Below are experts of layer 5 (counted from 0) of a mixture-of-experts language model. Rows are named gate (a neuron's input weights, with its number), up (a neuron's input weights, with its number), down (a neuron's output weights, with its number) and show model dimensions 280-319. Each number is 128 + 32 x the weight over its row's rms, rounded and kept within 0 to 255. Numbers have three digits each.
Before each expert's rows: "comes after" lists some tokens at least twice as common just before its tokens as in all text; "gets" lists some tokens that make up at least twice as much of what it gets as of all text. This comes from a sample of Wikipedia text that the model never trained on. Tokens count by the router's weight.

# expert 83
comes after: "=", "\n\n", " =", " career", "Personal", "Career"
gets: "=", " =", "\n\n", " career", "Career", "Personal"
gate0:137122117096141143119111072139149094138059113130176129174170115152095134132104122127088132094158160117099105171157117101
up0:158145130156100133144102151115087106140181153104129144159107139085168121117162183126104146136140127099149103141093086189
down0:110081091152123135118143144108136123141068096131157165138106144126106128119113127100068169097121143170199122141132151112

# expert 57
comes after: " was", " is", " be", " were", " are", " to"
gets: "ed", "d", " known", " up", " out", "ing"
gate0:071147101139135099175156098155170170129134106100120155122154136110192086126192083062138083056123128067099179150095100122
up0:139077087139130117112161097134196117122177146156104164068102090125177098131156084141116101179124142142198130181170157141
down0:082158141107116125102131055185171129134120158133101134139116082134118040212131104150129101135141110092126155180137173132

# expert 39
comes after: " of", "'", " in", " to", " with", " for"
gets: " the", " The", "The", " his", "s", " its"
gate0:137113174144216096145125112099123161121126103164141131112127102195183087119067103132075124142126166121048140154083168113
up0:073165093112064092135131156158137185099113150160109074117137132099090149127119108111153097135136101149205142141141192171
down0:089149096088203182131148132167120104148127130167116109122173240123135113171117107116145160104145127146114105126095097128

# expert 9
comes after: " 0", " 1", " 2", " 3", " 6", " 4"
gets: "–", " |", "{", "_", ".", "\\"
gate0:177138152089119060107060094117177136144146109128120131087045157159173120140176101167079151162180073172085131199123085135
up0:147140132096145137153120169178173148117074162157124120097126105111117102117120118120149092159055146091121126108125149123
down0:119140159119081137144085205082164100085118159113185115093097176127100157154147157075062120147192123153208115117136119162

# expert 73
comes after: "-", " |", "|", "ara", "ya", "ja"
gets: "  ", "-", "h", "ya", "i", "r"
gate0:143072150160095077135130146168161145186154124117204094132133190137116163113082116110151136136167110088119174139145162116
up0:147110121081187118199137139162136145133162103169106083154094149058147170099092128094069151092129113174135166138117131158
down0:123138133126187147164098090200189184184079168068128135122118133129144136110143103138097172108150152122100109135097135069

# expert 95
comes after: "-", "|", " co", " self", " Al", " re"
gets: "-", " \"", "/", "–", "\n", " un"
gate0:180113098112131109184159135131146139123137108144028071158121068100130164133127147117105136099122105133116082194117177162
up0:167157138099141150139138135159113178106079121127130107089096163100108094147141119110092157158167129180117180119139171112
down0:104159131133110120106125106226165166133139173101133048123148105131147113084156092070075112113125108144088150142144117093

# expert 26
comes after: " a", " the", " was", " as", " is", " an"
gets: "ly", " first", " one", "s", " member", " part"
gate0:138160119130128136117161125166127128156101135161093116136152166123120157169102140098115135099146135138079110151080073217
up0:117096156067176174141129160105140066115060168082146144146090124083091073118097171085128143097130107145134122103096129156
down0:116132134107159107182156151094106178140041131180103168124115152105080147076181097115213134099180141151124087121083151133

# expert 116
comes after: " |", " 1", " 0", " 2", " 3", " \""
gets: ".", " W", " L", "–", " .", " P"
gate0:145115109129127077116139101088152086127099084059122122100185091143137143108109123188107072087039121165090115171151117104
up0:181156087114135096115144166120124144165190109051112186148160103133127151123189141170122120087089121069130071135141117078
down0:129134137197131094115120138105108108087106113087180149098065154117122119129139150119109136059113055134156151123151118068

# expert 103
comes after: " the", " The", "The", " (", "\n\n", " United"
gets: " first", "F", "th", " second", " British", "S"
gate0:152156108115091100140082156140155181126117148109160101139103081170118150116153138096132152182129103115131141121103200159
up0:119145115129110124132132155126140114139156144125117068088110126117123106130085157147085159098161106157098127105213171158
down0:154125173108169152100165153127095146179096185124105132114127104056147111140138153135081157063162178154128155114158081163

# expert 33
comes after: " |", "  ", "|", " Team", ";", "\n"
gets: " |", "|", ";", " Team", " %", " Goals"
gate0:094113153106091156187135178122112110086093113122140098138112109165135105189092135139135150152083142167167149195179103188
up0:130150097133138073153101141157067136133148116162128115106149108134169110111133113160160101142123101171111107068072139102
down0:143141147122168154166141147135113108130152124168123139165105189132100113134119107063160121118140148184142140075081122146

# expert 24
comes after: ",", " United", " New", " in", "S", "19"
gets: " |", " California", "3", " New", "2", "1"
gate0:120084177113098164143107073118146054187124164089123123125133164080192131135175101151104132154085165124139145101127132115
up0:145070171112129102121120099167123098104078053176094154165161109142083078087153132132194133107010113100122137173092144103
down0:151074176123101099102117070096175120144106128151117131142088115177136097186160128124143145111127083122178132145160154115

# expert 34
comes after: "\n", "-", "=", "  ", "\n ", " •"
gets: "-", "|", ":", "=", " Li", " •"
gate0:158134117133114161130193199066104160127127087097161081132132143120170147166161104109163125158084132096126137065130112143
up0:127122107143084127113122090100073157092132119101184091170137102084159165139142126111106111134107110129135086147131102170
down0:096128082123120119107116151188112072158159085169134152127122165075095185118120091122143118179175104151142106131152121172

# expert 74
comes after: "|", "%", " 0", " |", "  ", " 1"
gets: " |", "  ", "|", ";", "%", " 0"
gate0:184113156138141165156093085055070153160105157160087113115100133116165128111152123101155111094136187141096135123163144154
up0:131143070150108105126113098102110174044129173192144063139100127150093112119043119140132131136129110119155098129125173167
down0:098090112133123114107201074157087116164159100084153162184187075131088120062174163112109155076148116112088075076135190145

# expert 21
comes after: " to", " was", " after", " he", ".", " during"
gets: " was", " the", " be", "'", " is", " his"
gate0:109100160184133160079120114118131058161162128069118152146151119064137175093146113129169133154091105080092104098136131107
up0:128097085138103108064172104105079085139125087094109151128161136104076084102118126198151123127100095152101136103136158039
down0:114113172083103117134111094108144054109123084070095151095140088084088108155123069127100183091120123175134152151112124101

# expert 124
comes after: "\n", "-", "|", " •", ":", ";"
gets: "-", "  ", " •", "|", " Total", "/"
gate0:075116169121103140163132122109183120142100085097092051146146113132118131127105127156143189134150119144156148106152116140
up0:137129112143149150138175158169057140114120155112159141162087108138110155045130198121154117118105116108119118132139144172
down0:157149177124074218122146172186138154102177154167102120136193153148139085134127121118071148148096168118168094094150087071

# expert 109
comes after: " is", ")", "\n\n", " It", " was", " also"
gets: " is", " was", "=", " a", " =", " as"
gate0:159122136132144085137134121163122094142151129142197082144180131172156099160126164162140120147093151127072124083160142124
up0:143093102103115104139171091102175096139099144103097063112129189119167169175120105099080086088096176103169116137127062105
down0:109088195188152084134170171117168119113189104122079141116151100123133134101160165131136170111101078138100163134117051160

# expert 30
comes after: "-", " (", " \"", " a", "\n\n", "/"
gets: "Se", "se", "-", "di", "year", " di"
gate0:234121139101124109124138113052118206130111122105150152142149101089152098111147083121136107080138197114133152080141160087
up0:109152121180215111076097129112102145090118101109144079112071145114160126162116124093123118163068121185081127109110116171
down0:108145100168101112142093131085107148113198137164159099074129114115157153117138160136097079131091149121154090157141132156

# expert 92
comes after: ",", ".", " The", " that", " the", " where"
gets: " which", " that", " it", " who", " he", " It"
gate0:079159061092132172099092159127116095161120053160129113106128098132144149081142154106078122105115116101239159107123154139
up0:098194139109120109053123093137142173127096059049168113096151111114131121114141093076115071134156183127126148078088099171
down0:187062123170119119118132136135135202090179074070103129156113107073089108159122151101208170150116095186154109130104099205

# expert 114
comes after: "-", "(", " (", "/", " World", " \""
gets: "t", "c", "g", "s", " War", "at"
gate0:084121137154064147117167102054152167168130079097106059117158143126174123080187093121089091131150123120117151126147148158
up0:153160180099103079076080144085149102139160160182122145125137107140162159085079101127114101164131102158117077145168106121
down0:141112138081102101142043162091111161070159144160142126090107103146116117126160114149102087077118166118161125162088111150

# expert 90
comes after: " |", " (", "–", ":", ";", "|"
gets: " 1", " 2", " 3", " 18", " 4", "2"
gate0:201112113109130131142126104126175154122066087097139115137090122066185118136105164117119064103139098108105147077125171088
up0:158174105084118134121163134154176146144145049144181136158159114173136160153147146080139119092113088102101096129127113147
down0:148149216133119147121162152113160119188116144132093140118094134080130165152147093104126195159157111112068109119077138153

# expert 101
comes after: " |", "–", " New", " at", ";", ":"
gets: " |", " New", " 1", " 2", "1", " 3"
gate0:151082118149133125121153123152139127141173152138056102071143090199158145143093157161157116132104083144076184127164180154
up0:137089116117164120142122118096079115147095124120106195141112104132115172186108119174155059103180191137112135128105086093
down0:095134138191198105158126132166133136175113108158081152111144199160163146185085155109100105115141140164120120106169103124

# expert 7
comes after: "–", " |", " 0", " —", ";", " /"
gets: " |", "1", "0", ";", " 1", " 0"
gate0:117085087143129138178073104114120089119128121189118156130103172097142172112126167188120153129115130116112124125154143150
up0:127181179113099116090148075095148118130114110178107120129137146137107112098159157149101123147180132151086130121117105178
down0:144126148144223125146149136081082154088108137158097151071191136100102074052169143187135140135183080180131145071102080151

# expert 60
comes after: " with", " of", " a", " for", " to", " as"
gets: " a", " to", " of", " an", " the", " for"
gate0:059156119153104128122130096145184167142145111142139119093144162107106134097121128081149130131065164146122203105162133077
up0:082072150128096118115140099140192193166148085108193151122108172129094090170140134101124111100103138140243209102092174090
down0:150133099156109126088142149128179126112160159158056158107089120149111169153101117165122121174101114083000131114147128117

# expert 49
comes after: " (", "–", "born", "19", "18", "/"
gets: "–", "19", "18", "born", " (", "17"
gate0:098121144089092061149158079163096131126120096163151107136116152158081121130097139119139137132137164119118173122126149127
up0:109113037137077099126152132114113130139105114185086161139140161102141093126134096073157062118098109171108162129067143120
down0:121126155136093098116101156118116072132084173134166164154156098110132071150123144125135170176129146137121133145079187167

# expert 108
comes after: " is", " to", " was", " as", "s", " also"
gets: " a", " of", "ed", " with", " an", " for"
gate0:124114110162051130110137099112137176059050135139103096109164186135148110141109159109147170123162184050128122133131167150
up0:176094140155098132111103104124083185096114119112125082123186186126117106157175133162096131086192163150081125115159160088
down0:107129126112106118206137167114129146132060101140072158054088176109127121198151153192157088110105161136112145077152132088